Experts of a small language model: 112 SwiGLU neurons an expert, a shared expert of 192 neurons.
Below are experts of layer 2 (counted from 0) of a mixture-of-experts language model. Rows are named down (a neuron's output weights, with its number) and show model dimensions 0-191. Each number is 500 + 25 x the weight over its row's rms, rounded and kept within 0 to 999. Numbers have three digits each.
Before each expert's rows: a language model's description of what the expert responds to. This comes from a sample of Wikipedia text that the model never trained on.

# expert 9
What it handles: Inflectional and derivational endings closing a word, like -age, -s, -ed, -ies, -ate, especially aged in birth-date parentheses.
down0:510526509566487492534441506509515518515473507532512465526469529474537552539493504513463522483483498478463491525557505501489493495502498499484464501474519494501517511506512473507489471535514516532489490516497486468488471513530537487533510561523452460492499517464488493489477486546488482484491506486516520463480492525506444491508466495533519494496513515476438522484519524522554493542509590507491505484474494497518556481534442516474488480451483507489506493469539478553474535499529474480544468514515506483487489522490495478497501519509500462533514508494489517514517503499480449507
down1:511500474519529483521509538527538506503486498505475501482461520511511506498504480496485527520520478535563514506471498499522460533507451479503457478474507513518464481520505495536510493478507499554453468491472524488561494537511532480510503506471497504502490495516495517501513495510525499503510498495506498531495483541492480486496441513493578485494543541438473495492466522513489482520445463530517497462534471476508515526503463535474536467502534526514515527496496472500521476476466528493531544502513501517526476453521511532513566495500540508499528512519544521480548512514455525501
down2:516500493462472512482522433509536493505501478502459493486518515471535508532491519497475499511492549478468488488481513517488506506483520485480498503508473465514533502468523505463458486486486477506507444524517444504486453501472527462504524467527498500497514483458524484518490530531494489553517494490480461517492462499498496557559483434499520555483477520501494481536492469494498490496543503506513502509529538504486487526520475489469482493471458466523462500483500501536465482481504470462423549532511460512487471548468571513493567516451514503493481473501502475497516484521475487494
down3:561456498473496543490482485482464482521509497469526521456565514507512505458483491489496533509547509512505446483500491492459513508479490502553545497550521478509513492471489525469455494485490476522511483525485502512506500521533475506490523495495496461500505530506524500479540522532500512516536535506488470519481513539504497541507489513523491488540486508461504493538502562473478506487514544510513476493531488526529507529528492494509515482504463449505526469436465525505482500477448526503484546524491530536478475471491496511472465512472499464464500503524483479554508507530531509537
down4:477497486519511515541499504517551478501505495508525481475464451512494490505487501522518521525504468483500494486509506501513536514480511517509505495515569552507512458458521513511501492488514474452477500453515475497514509480448483502492532487493488539472530488519491459518492523472511497510536478513520497553498545479506472477492500547492560501512500445477512494462539494485478499493497534495536474479520557455555525484493483539464513469499489510504487513413531457535528480493486488474486529475490522482538477493503514494551506527486488503493518514498467521482459513508470499513
down5:548526496509470480466493482542488490509494522509515481534468480461530468500464480538496485509487527526534482518520481493536501539482559545491470508502538495525529482496522481480523523496490525544509427526502544452528511491486503472548527461477479489479484472515486440476493513520520525482492497500526502506430495499538497466474486489523521498496518483457520513496490507501516502486469477541474514485500487478480459496470470502482463472485473505503498529482488515564472507513522518519510505492502443445471511484492491489502491522490511477492490510485523508494480562494485535492
down6:497510488494537523532537519492488515489466475508473487517529478489499506500530511500487486501489496523573479502513491493491491436528494525532476484520482513510499463536536484498558504502483511525503531548501467459502457489535548522490510456481485519501505495507514477496500497494515488526497458459509511490544489515454496537561458464524481490459510490465512457481507528512509498485540555500478477511534546485507481448486515580483489503553494501528561548507455504504506476472522468522530489504504549502522536495511515486487511520494562475534473552485525510508494488502469509493
down7:515475524491488516488550477532483507511507479467470502467476457521476468461500488460532476497541557466488500472519566487503552488523514481509462490464517529546497479494514507534475552504477487520529493474505512530506502449505520511498506467495514476453484451503543479479470480541522494533498500505488537488526490525488490474536531476483448506495482506500508480512477503512473506497507506490485530523491514545490503486487527482512488463516543477522498518506512516475487478507474532476493525498496477455469501508506496464499509442486452462482456528548498453486505518531452514483
down8:495515472500491467465489494525509518528482564503438496505473520529507477486487502502476518486452520466509516513485487482510543468507513510484483537468475437550511542517503493539512466496501566504545487525492518500496467488488551513442509524479524501513493483502538536480485485526460537500477479501465518503496521466536505490506497544452505488474497510476483464489521496514521454532515515478471517484538488499504517509509516436481518494479474494453478515462486496474524529494486506503505554530469487479467480505484501486509496520453536540472502447447472516504516487490531477516
down9:482507499469506487505459520515482506502494501518447527515493533466476533501422527509542482484487571499518529505490486521516527453543494446532514481474510496521489503505465506479441498501482508466440515492527538513533472480534498527509474507535517546528469529490488524500505516535498485459551498485523498499488490525493505492466549462505443488511508488523475487475478509506546471485511505511467509497554509510494555481513516515514493501512494485473530490479521512514504544516548471543515517512497487476495499508502505523571485460482509477478458503528489481494544461509526459539
down10:523491503491490497515475506514511480499498500497507497477488501500454429519487502524519582513487470512518509494476478516472510466503504529487534509491528500525495516513477504493472494479505511481509498478534496513463502487521506505476440511496502477496493439503481508508445499516505509524491475565499473526506539493475501553487472553527490466445515487528506502453491485503484489510546506486487472473500458523520561480484567479530520502449507475495486493534485511503547458467512570454520520492496437477478505505493476509489529450510474512521545471514531522497497505499477520552

# expert 31
What it handles: Nouns like years, year, time, season and country words like States, US, American, World, Kingdom after in or the.
down0:484543499501520476516499508503543519476471484515537469510502552473490454532544483499471476506493503472522530545439486525486486523491496487475430505492560515497483489456548479564468442501492493534526473439478488488485545514499523480534479501483492508535487526495474514492504523515518461471472496523477509459477487506524497478486490528509538489499501510505462470511513473462562503511558516510506457492492456480524490527492463492498496508487454483445528488509527522465468443533501500519495474491494530504546510497473563528481494481485546503507505462499520514488471500545488474484
down1:493493523518523518503535518490456477458512515540502450471524530482507505534518509484538543482471543510514525440510547508475520491499456476570495489489523492471492487522545484504440504502468522508531470509522540515519537526515491496519510492518505476499511501468449477491510509528449503498517514496467500503491515558496491509500511426536463449536497499511506533507524492474517490519499528505530487474498511501494480502461533517492545478509533473535513460515475538519467492546504470521499466518501477516518490493532509484489514534506466463498531500530506494488538495505514479480
down2:501542495510479478495503512475512498466491473523490494524489481512463511484466496468507514516478520484492545499565467492440508508539458479485439486458498450500486457521495519489467519526516460539501520485486502532519502481498521513529502479562507463486525480506490468507507525479444517525495483529499513497547484507501464527478469496446515467503490512524505500498484516507497558519489458491471515495479477484525486504526533521512530460544495483488528486485467495529481515489487539442512501454520509478509536483489473518496477503495527508493518540518496512537521492479492517479
down3:514529514503468485491478507489495492533516497477536515510519484442516526510505516450550497496503506478501472488535497525472504510453484451478537507474509507522486534492492496474542511510494522535510509482484501498509488537499453527489480480525531531479495505514503488481483494481505489516544488491450511498527468511510514492466528490502492509508498502535497503534494501484531511496522533542522562509524536536458474466501460513472492519483527538518501486569437488512448561500517500510514535513532458481485520504491462505486522492485490541506476505478513490512455508478450492463
down4:514462512463484526484543519488482460506495505473515517464505515485506515489457496466479455540484515508466486459472444488503490456505487535461500536504486540471489459477466479467486465530465555514542513467527503509464489538524488507545506467466531506486484490503499468516519526482526507518491521503511511513546461468518509507520508509501539468532497518483514486469514541455492499473529508478481439472481468482482479514458456567505467481507450507495510514521541471478515487519466499503534504525558503500472507522506523522495476477509517511537466531497446498474511488452482449489
down5:509510490474514476495526489493477495487510527492498556495523506471474457474526504496436540538492504491493531448503524489498475446431473509483504442481504519480489499505509520548499475517535518541496472548506518524546519537522499502440562497492503488470463504467490505523526509492490509543506534494525467505490515469493482483520473495476511483474545511534501463484550500479503512543476502486524461484446529498495507485516502482456506485493527483488497534492506510518499499477494548516475449453506508444513504508509446515477503504507483469495498548532507469470473508471490501487
down6:572516506505522547527507502527508458514473504529459456452474517529485507551471483486506532486459517495511540479548493487503510543503479538519519494504482512494466535512463492489530450506455446497451510430497502485509508522493479531527457449496482481526528553485502524482485489538480523466522473517524529467519515526468483531518492479504522501533468482535446514537488527501483487501494468499540494487515461471502529535537506495454488503475478481505506461484506531537511509570497492531541484492527503487519490531501529514498496517484507495497543467524505515498513471501500503530
down7:498497473522480427476450551502467482473528464513503504560496465467518530463477530524510495527511517539484476495503467479515548488498538488491444499521538495522504523498512498521498495503537527474481498491463487483478497526461529532495469520489489461508500554527552493534528509509548527515499540480505481497501493464531456556456500515489481525469502487457495491501504459504517503549457508520481482506529511464499523488521528526475503512513537504492499498522476517497493497511526483529469547506510507491475498516488504461530501524488509498436510538513505481536513486476442445457
down8:538532476499480494456517505514480468514520506435478470542505524492491490470462501508514472545512516495462461512503462484503502471481525535475504519504475512468504520485530524491479494480476498508461489522467472528484491524466514472485528493550453453488509499497553505510530496506518510485537487525551517506460543541489536557514496506515507485493498526478481498456505512498466505478482542470505495513506509467503444542473497511466533509522478497490508533467479498496526508503491507469505506498473480503512477513498479515473513495459466523492535536529506493504547469508500510536
down9:491473489540532510515506492531513477500492469519522527480503511525508503485483495530487505517505511490509461548547543508501447481467516499503517488504485485495521495460493519534488451520504469473528500502518497491489494526495488494516451477503528518523481439500471519509508514494520508469490457515493472541459528503540472517511482525501453503525473475494565506520504560477491532511498476508488498478500519493539499535475547464484542458473508483547519550499516514526465528495518498448560514500529469481504477521490506510483508515511472523475497497543412478518516477533516496477
down10:507480518507506481520547482483492523520461492495455515440464497505507523556508504453488500493483484496530526500522523482522543504511491484483479456504491520489517524514470491521509508529501510496542469511470577477461504490520509524538512533471472487519497511485481497498478485507474519489497514493496483470491480461465484457492511506515475494511521558484510520513446565553487521476477509461436532510476514547523474483509494497510490510481523485479461524526534528471460492449490493526490522513530523566477502463534519497521500512490507494551512502491513499463472494526462525458

# expert 12
What it handles: Second pieces of names and words, like Stad-ion, Li-am, Li-u, Ya-zo, plus closing parentheses after years or durations in lists.
down0:509477507469484502536500536489502519497481474501503500562494500509484462510549521563478474508531456469463485514487490518506499509462451487474504493503501534491527515518499494516525491509486503553489505449528496502449511509490496470492507517515457442501553519496481498509521506485511510489545509497509511522512465459485503495514466497543475473459533562511500551484468474490480479500521499503532527475477488464508521507511488511526517471489488507474525496494504519456550514493478484519494519517510483538447517476527522518499507552500564524520547486530484477537507500490468496530
down1:507513496508506489496520512502536516484482492484530488528458518501504478504503515477472498458489500477505485476501489490512497507457463471508475528543484504496526487450473477481530493525460481482498530495497484540469478437480486501530510505518507504513468527511502551486510461563492438488488486485453468457539543473497536506474512464507521449483526507516527500475491531502477491486509491503491573512505507494467509524463512547490486491499507472504524496523519509508529459510523557500502507499498523473499532500515522490465512502517531503500514514501475467530502496499481496507
down2:509482508519513527522483499502488529495490495487470489484524459524513517531472494535477467497564497509497548452489501471449500559491502523522483436522503502550468455519499503463494490483455503468504533526500480537462523533531484486514479527483483501492473472487497475535488469500494478492500476529506508494458481530515528494512474522497518497491483540477507495453491496551530512510505543491518536510524513504543502525518519490532508471497475510482523525503490522455499479519453418499505480460502494504499471522503529487488448535504452504540495533449494516513502482479530505477
down3:521489491528483516513502508495468503500499519470514491516472502448479479469506501517444514512486504549499456514496508553522526544487510517542497484489491504470550484531482490540469478488484506522487473518487488475482519506500532557490496496487508502511553521495489517488522472518533505507492491529499509526504494488561474469494532515530557503453471537502507530547517481513517535493508525465492537479522498484494543513510437533497504463493510480554526453531500494486509514483483508496454527520486533510540508478464466567495506487494515497480490472488548544516514479486506473510
down4:507462523527506509496516485521511508514510504465535465505494517531489465541493491503518520507497502549469484505452464525483505478518472472483527475523513509503496512469537485529497465525518469466502504509476486451501467480495508470533476522513464504535428494496504435461509466478481462515506511479483542506463477514494494431502538506507491488502515475502473492514529496478488484532472454495497543499481501528537516538499495513485504498505503505546524504520509447502501511452501512533517496496511488479498510459510454507481502521505526471473544511526513504491467509486463487497
down5:526542510473485469512521488518472548512526513456478523483535502539465452503519512496539559518486469530482531527520493536465468497517543505513498547494485476499567515531503441487461478466466484476477486496502517486503497480527478451515499484479512523474503524472470466507511473519485500506455485519524504475486492534509571498542508496519511519492489531500540476525518474500483481504505444497517480513524547513533520490506494504539507564508534494471472527518527509485543509471491491466533524498513494499457482488449517481483442465506528518507500462518540507524468498482503553502
down6:518484513520499483458470474520494481519572513484501551502548447476507501496445502488513488510487514539506495487555458489476476476524485514492493451443496483556519446546463518517513527475506477548525482517523501483547525510477493504536531501485496462506502470543481455493492495475465483501466458489522488482508487559511444493501518512474472513518501522515486503486491469494542511513546468466482465465480506552518502521496518478546471466478482480534529503515488498515526538507505482516499505544493446499522512544514500479510472482516477489510492530499460498535524497462492532506
down7:508487547517496480521523492514497491460494472510534498520489554508505543469494513481459519448463477507496511559516534525502499518500537506500508452494504496506488508485463500536511546477478525478486476534514489516461532515497510509480500508515488529539502526482518510522498547498509539434488502487535481451488501488533500470444492502444484495458523441489524504487527480490518477511489482484458490484549515517490541484472535488490472534567524526513519516494491504502495499502495495507506533508500473488478498492509458492521557538508487494475492496492479501496499474516514535491
down8:542453482500519519523522504503500530504483531492517513459491472510516501499492494508508493487474511474465468467506528477512474519526460532487516505511499512498504482500498523499544477468518453478483491477542513516501514497552505511476483500467536492485518509495500552455493497518535478531527534450492521495536468480463513505436498499482508516499512479457513536471500479484489511456542495483470538521526539506466507519530532509516525519524543496476532533537520484491546474465495523504558527506508499524540546479507459513468517463479537530477546472521510515519482520515510487474
down9:509470530516503500476494493514527499484521491476480477511523498457461531520521500491503487510532540536474465521500461496495510461535544474517535474513523487509467495471494536510525478512506489485450474515538496542500467479542521489513479501484545493528500502488521481513463506502511525467564465500487524511497541506523503542487485555484480498504512508454487468461497486465474501517496485476465473486467496527477474482496521463457532523436511501509494512520490507508486471506531479474461455519472464482476507511527438495492472541522486515529514503469483495541529476476484497495
down10:497489518493473479475518492480510484534518508499467490552475482503506470534488495502498498533539531538515488550543497545503468524545490478453498469510535530507528503501520439492481449488493531493526499482495467463525522468472533486486469493518478473524520477476526508516532507518471451497528490473449519521477493498486530509536513523511454545503494510507503512515482463490469486511524473499495516479484482468480528511499474508461518461530514488495514467518465469519534475445507472514512479504509485479558488505514490480476535467470506500507551518523491494470495488472511507480

# expert 8
What it handles: Suffix or inner pieces like ing, ol, ation, ment (Folkestone, isolated), and country or proper names like Iran, Russia, Scotland.
down0:499493515525487515499504501474466535504462507516510497508506491511522518504528477506522475501450538462548497542458495494506601523503499459547504458505509530523482532447484531497504477519500499494523535529513495494484442514519525478529507478525520455460518476476468508509509516535516493485487525483479469506496454548485530470503502509519481472518470483463487466535507485512495465523512505536502516501504491493480519511510518514468513470523531540544516475502481524435540477506514509544519561488495527562483491511469466530474480485478464508480494545466491524457524516493514477476
down1:469502479495465457494467527456507529475516480479529504497458489506512510475474506494485490540497506467506490492529476502469467499521511487489467553513516500500518498420518464533496503490479530509487472501477565489488512487480504492526497480512504470543500471509463461528515539488492467495479497471493532480450494500530470452494494499484533491505520514486510543547518493500491522477515483511530506499487497524473531513543519478510485492482489482510534503513544506514521465570472511507489505526487452520525475487569471493493468529493531535499491476536529559473550502514488481510
down2:505487532531511470542486494529507502500493516522505526492444508504549507463477515472532501507483504499462542483478469500545459495507503503520490471501495473502492500519581431503498494460486474471452485526493485521503519493494521524451513489495500493519517565472477525523482541499532470468499498489446501549472487501498478474484506483523509521512506473527561509505541506488504499535464485515473500500515544508475494486521502506481489499509470493500496490497500512532560537482473527489446496441481483483521523483513519516499508478512482559483499508487497473514495474469458485469
down3:467494459488500473458510487441512495485472490495479473501508544490502517495477502545486466457532517447517493496484477463499495495477437526460519527535548476497460506503512518502485556496504472500504495516497502472488520484500478539491494506501468495522496513510504495519517479532475509498492498515484497484489514509483480494534503486488502516475494509513473546538545491510464514481431492522498538472524513527473491519509495471485497520536520507492484509465487497507511490520512480498483521490487539510448527500509505507525516484483482453504478549591486529484471472520511489554
down4:548512500482479479497494515516518495532543501513499492483502507498508528442555479501492517491496502542494492468498498525477505496465506458504489474462479485451497489526478517497536496529479465468537505487491466517495506524512502483526509512481503504460465472508526535512516501492526485474496483520502469521504469486489508526495443537527422492505500505472536483482466469495502522546518524496472505506508457472485495493506464522444492533505504493477531544517482502509468493469476493464566484488540497496458487546486515517483517453513461524483485505506480491480459479485475526499
down5:504490462505441512516514479465489497495515470514501487481471541498484536522491479468505493526486470493511491512554516542478478531485514508526527465495546512507506520502458510532479475483512499553521499461487530489525516470529523514475512494511503492501542516515483492477491496501511499503513516486523517488547495492535468473486471501505485496534537478465510480492511502494509529494496508501505516545511524511465529530484515472483510498548519531502500546515537472523529488499526509519491483480527484499453516489519477511509504506524531473483523499512448493528517470506522507457
down6:476477527446528496515504463490474480502534457548492471453479522483496510447524483522516507471547454525473484515565441489512508499484532496475498469506507541517533531507503502502509484505535502532456511483465465500440483507545534519510522457495480506486515487487517503466514484524507510534521465477513466460467471518519519540520490502484515499492500520481500483502525489514517488513497517466518542498469466532488486511476448501499475473496477502508479498519511540470484531514457509561501486499478469472485488528504500430522506540482494514487505518486521514451529525502472521481
down7:516463507524474499495484497513503482502495475510483518486522472525486508493417549486493461480507524537502476486540495466523513477498489532474450482509493522492500525457471516451501478517468532475507495565474489485468486508464525489529497522498459470467484502415521469490547485512558494477544496495522524514478508489507487524506486493497441469506504512525465514486507481510528503534530519481517505477480518475503541487532530477505488499475449515485550481496463515522543503534516494491465463495524503512496490516497532523467547514487508510525514518490495544479511518509464452475
down8:456464539451510525478528501498496506498472499493451505435488456477529478527520495543505473511484465515483487508487508512478516522516491505495556478540478507489454503454491498513450510512498484513518482498463510466512481498490510464499498492497510530481505524489503486498514518486502498484494486510488458520471544505510554524498510563437475488490531503489512489503523481483513483485545504498528506503523495490540521494530492474530483520523521482517499469527488457478564450496543463508487472539466518466480488516517483467508537497486458510481523490498473511513477480511507527470
down9:561501499524474542519510533483526530491522520470524514488489530528535505551493501511489481535507490532544499478491515485471480503485579555517488510493536494472499490503517470523530477507498480536527505532504502490515500468501481483517530472510459514532460475539473484497435524488493494505472532491462518479478486518515519493470469448531511459480498490490539484494460487502493492475472503490482520467563481503474466513506480549472492487539507443490507534513497507435484501510483476500457494541512514517512490494519506528509520459495526459454481510500520488527475509492508490517
down10:510502486478499493501472504495494439497498473515503508498489500519542531496529479492500507501503493537450495513503520484515529496538534475472500485488532539521493488493441531519491490469517457548508515486520507485504507486515492515512484513489512458512483518508498514487500543508463537535481510500474509525477493536495485536513467519529483507538556503516535487493511510572524500538472524509479474470529533469517447502515476516524503501504490510554480472514506479478483481523496532492520477562475495488522491483489535464510507502547530478505496520491505523496490480501455529474

# expert 24
What it handles: Line-break tokens ending headings, list items, table rows and credits, especially the blank line before a heading or paragraph.
down0:508515509501499509500451482486484457523531496469503516521490531533491492521496547533458486449565502503481479489477514479496480516518500504460469511515469470541500473513431479483501529482503518496505498492523512492468508514486453522490504485415500454455490530474464506507490489497456466510519489487513452444509467482505480521511487479448537467494555474505496501570487514500523499509503557488509459534477496541476450505462495530533494513525487515516489520485471487478481467483528505541497523497527517549505470508461504488509503493472538537507484498452543523474514496458463488504
down1:504523502511463520526517506541521551495471498467486463476511464516507465473496455484483507502488536526509477494518487473504485534484487518483450526460552499468496487441492461490521465547548494467546498521526516479498494485469506504468452493495487482534473513515509517502563507519525485505468496477510460535469519448517505476446490501486514480466506495542483507490502503491532519447543502496530484494519544526521542462466527476483481472461500473492512513512535514503514443497519470528471488516542528525499521498531466504501506496544470483470479545484463469532486482487457487477
down2:534499500523492519503528528514525484478503489538467495473460498501493534518464456495492572518479538505523479524523517507511497485568453499519461511489496508460516535437494471489539521525509523501530471483464513506486466484512506533518519473504451510484531474528524543482542493518517496481483517500496526548479485489530515544497511488511521447490486480519524429501544515479532533493507498507482500552470507503480476520501512496496476500525490499449468532499496533559480504510494492499494504480491493521485525494516512480491540460511474487481501515494493509548478549469484521488
down3:499526553514492500493511488549468475510449504527499471508505475484513490502454549511487507495543532532494495447524519488485448504513545551512476484476535488490485503508497509476512495469487504534514462531523494543471476495499455480498497530480477520550518510512508478515483501468538506477535531515481479493479543517495498480527492538462505501496474476490510469517484485472498471480468536486499522510509489500512498473501491532497492467507454482465481518471478492480473476470533467498494478486489481505489487469504538467472485471493446507516532468513527468525486516489520450484
down4:488452495490499463523519511436481551495494451505522524537456506475492479488498545521481528523514493494503500501518455512511504531519456477507516513486510501476500533497522530458463515490481485503476426569532513565530458474499507504489493479521522505453518505504524480445465526520523504496550533494538483478513529510492504486517512497468522549501473505474561489527550519489529539494479512514511522499484495475501476504567472491519485491492505491551473521514502512509539518486479536508558530493449537486480475496511492531491521547524534547504505491489476508443498471527491523524
down5:504457487538513507469496526476531500480525510529525514490524497481541474505500496500503501500497518537444490505522491485477520493470506480517522524436494531535481492482456505528466450552521479489468512482555516474502562487518490491486498483497529500513527471501532471520478499481454463492474524509496524495476491483520476480476481488483533495484532486520479513490518501457530503532481528470512449502483481496501482506480501554473492478472483529520486486473498481483497409481488517508480531536497543500512475466509515497486482503507475478521489530486471450481482500486466502475
down6:504513484483479508509481502503532505474534515502491494488480542527457542473512493505505494475497458502430469506525480501542445527477459494529485465497496489474492478482501461497486458528532534489535537505543495440518527522461494490514499475477512494475478491527499483492490477482525487530448494481514513512503508471559462486478473531508491507480505514541469505485485539495448475519453464459501507469497510520488510485486483529493489481505494467528499490453519441454500507513444492520454483466512503528568541503478466482477489490486501562537487500514517519480510511452490529505
down7:495469510453510499477478518518526549464515493521554507509478501532538501524486460538493541504458528532511519544464534466460475505519500480524547514466528478505522501471518483460521520521545512452510467457484502456494494487505504473482537489491474528524506507511521519446490522528510482482515528451476530500504496489506532526494491479518584483536519486505484484536499530536506492527489502546471526487548508499494513537485528523472485469483519509485510499508544489490487486507492483520492500510458505487526537521495457542499486477530495487485490552493501444532494549509467512488
down8:520537478492407501555565520521498465525479473508482482438503518506457502478481502481493501485470467464491501484493501527527507523489514519489509505532551479491482501511537495503505503481525469481493543527510508516483515500515490564530456470536477501462493493520498472539497533489516489494503475509480495488507505508516504476471516484473469541488472525502500497423510475506469510371502496464527519503495526488496492519476459482524491538525489459498483457513518537499538490515474508455525529489502504480514491471486523483492514552487530463515531468486484507479540546497520490477
down9:515446458524456457506510518468485448470496503491508492457465487523471514517500506479469460489507457484488523498510520519483495490520481501541531525523509511488510485500512489483513485510511490499485547505477496497474504492514483541499505522512469465462512502528510520520490505476509487513531465542539494540491522512500555474518538460431520515443458480492506490425490494475495504439476509460519501525482492502502497543510501533523477540527505483536456512514519463531488549488462504501483551503490514513499499499424507478464422494519538479537514486481486499496566538486524542487
down10:475516510502545499474495480446539493513512503511481500548488480536451498451494481535490514520453486476496498460483496523476500538504521515488513487492471475494462497512452521509529483505505504500559482556548512454541484508501544465496454525521519517529526516475482489538461501528509529516511513508540491548458480536507528508517516484497502473504479468513488490503495499505527494522492484481482537535513503526473487556513498492454519520520498441488456491506506515529485528499509488509493519459498503476518530536470513561517538508484487509479495514530513480518506498503542503499

# expert 14
What it handles: Opening parenthesis after a name before birth dates, plus list connectors: and, or, semicolons, slashes, dashes, while.
down0:509512492497519508509508514491500469515525467511483476479519493496519508488460504509528471511493486542502439530512503460510519498496510491494517488476502495487499534509481528461487493492517474551528508480480490458480533509472523472480501516508511482494444529512550465501506471482515488490475525508504535539478488525551481494515586497531505500508481478493482492488457494530522510496474529501477524483447479474488503450472486523503466504534487535509515523542494510511500460482489487512519467488459495514533504509505492506529524484482430508526513474537508518509532516476456481531
down1:501483515478494501506481494483470574493519499479497519509539486494501466487490478496473469507515471482522487479500491478492494546508472483468429503487525528457504500470509482553500503472478490495509556507519547492523548492523490489521459529504494494482533537521513506477523483505528524525503488523501477506566509519471532488497518505494491466538516498530491490513517498525423516523483463516537526465472485508486453484475505488480484504519505502519539506515475518524538502519488531524504498513514484491479470488524484484519507513493502493468495539468537490542486481489484510448
down2:436526507471529514451494522518505504495488516533487565528532532466494554516482458489495468509553509436515495526495442496516456510480486505504535467478458493508491525514474506498456521464479524528489505509557483480497517503517504490484472488462446465502538506493504507490469503498587465533497523458506469508533464495504500513462478472491529446492512525502468528482476479513492453514513510481515494503505508480457490566508475529470512515505530507531504493471535518484483530525491494521509496505499479504496509464530460472491510482435515475524480537587487482497497493495523506486
down3:537488487492492474494495493492525507489514512554518495529499504474527479532509490556523502497488502527509443522498478549520464476461530514486541539514497506529532508524478493547480493468493531479472476495475507485471496504478524489531494519499511543497495505483500479467475470508519515504474521477511489516514504455500482455524501501495476513585452545461471494478519481490527523478480501509496524497502504544446458530564487523515534523487505427515492495481500486525456504513560559556495487509515471438490479463469500507537528470494522547505506524510507484478496475536514488519
down4:523503500523482496481484480574487510520482528448531482488497498553489468490524481535496489523462497533485510541464495504505489480468528486492512523549478475506465497471486479480542509529459488498486455497482547492488527528466510511522504516527491520491506498550514515524480505450529511500517484461481510507460484476556499512503523519517447505544478500480479482523469499503487506509495528511493501493508477500477454490477471516481464502504455529498524545504492551511482457456507479430492465491534514491560524473505515522546477484526492485519504517517494491488494499504523435491
down5:518488519504475468479468517535492542497486514472455454505514470520510517500524514478553531538471480462470487528523521517484527528517486546475510534525488506474464495478467464480472511494487509464528530500473504531520468521519525497543490520528498533495498490486519453507547511509483517527467490504482463479527554502547493507506489485536493519521507538512529514471479544497469517500474481479492479518505507534506485462517476481515485533497511508500485477505473500512481475503527490554514496489526512497491450517472494486524535529503499507532509486493538533536458493481532521508
down6:516502530497461506481488512498459542501445530506500540496501517492504511476505462458533480518497506505494480494534499510514516483498489485503488509510470544484512467501464502478525481509533525507519465549489464494469481475512491544505538546491510516463496546445475463527509495467500487476529521463505492489477475491494489508493481500502500532531518525501497510493534458507472520520508487471536522477512489490507510479541461534510484457507501452443504442524467450484458505520477544501516516505507463471479466539518469441491526490452490484488518548520479524503497529485495472517
down7:525523555477474478458502516534479492483515528520546541523518507494487561504512460489478514527516490430477501488526498475500471489492497548466500502490497483505490500489491485488450475475503487486517498497516499480469473512497510479516492515483497480502516524511470521490524505502464497512495494521487479487492551511511509522440524543509509527532523536488482509540506466475480494479472501498509501525480479458486495528473485512491515508497509510504488519524509555523488502508521553556503476511495490495493465508481445475500516485526499439498475534468507516525470472508513536485
down8:496541515468533513536524508491525493497485475478514473440501516531524474508534479555491539479492516504496533503449497483519556483530506526536515493515462499491546514527520488472511515476479476514500490496513464479500508493479483494542510491499523499493489468502470487464512520526532537546498487505498545461484513516508459528523552483516491508486496500573471495488506529503513497479534477476500500532524496478500497472487537522488511493473487490514481524470502516539520460502543506487492523513511495471484504462512503528502466498506495517501543468515525513519518517472509511492
down9:546469477529513490520497507498483487522478458498524518448456455467535508485506484517498504505525524456504532508516560540501497511522482538494466478497507466553502504491519474540519514509508496529499477480488455517498481516440531476470477476536517509527503466519507470524486512482516527524487471492507528540551517532498501533505512467511505490507514499488530446491532498463501465480474506510522510486512536488523509462515530450487477508452508535559515530481513517481537542500515531503487452517466489511511504488541516500536518471524481520481526498487502511477519468516537506464
down10:484496493463520487480498491482510507509528491485478484516472495468478504475530524489510518530501509515523479482525465505536460525530505556462515495502515492485508502472510557522513550480485451477464514519541556491515464516508505500505493491471512485507491520494474475468464523506504483475488493498518514495473473508517470496544532515499523526485519501470501503472508451502527521508506503516478519522510471544486525483516502485498529485527534477547495472532508455450467516551493465470488509489536498502486502500499569548508497479455507471518505512472517510489503512504522509550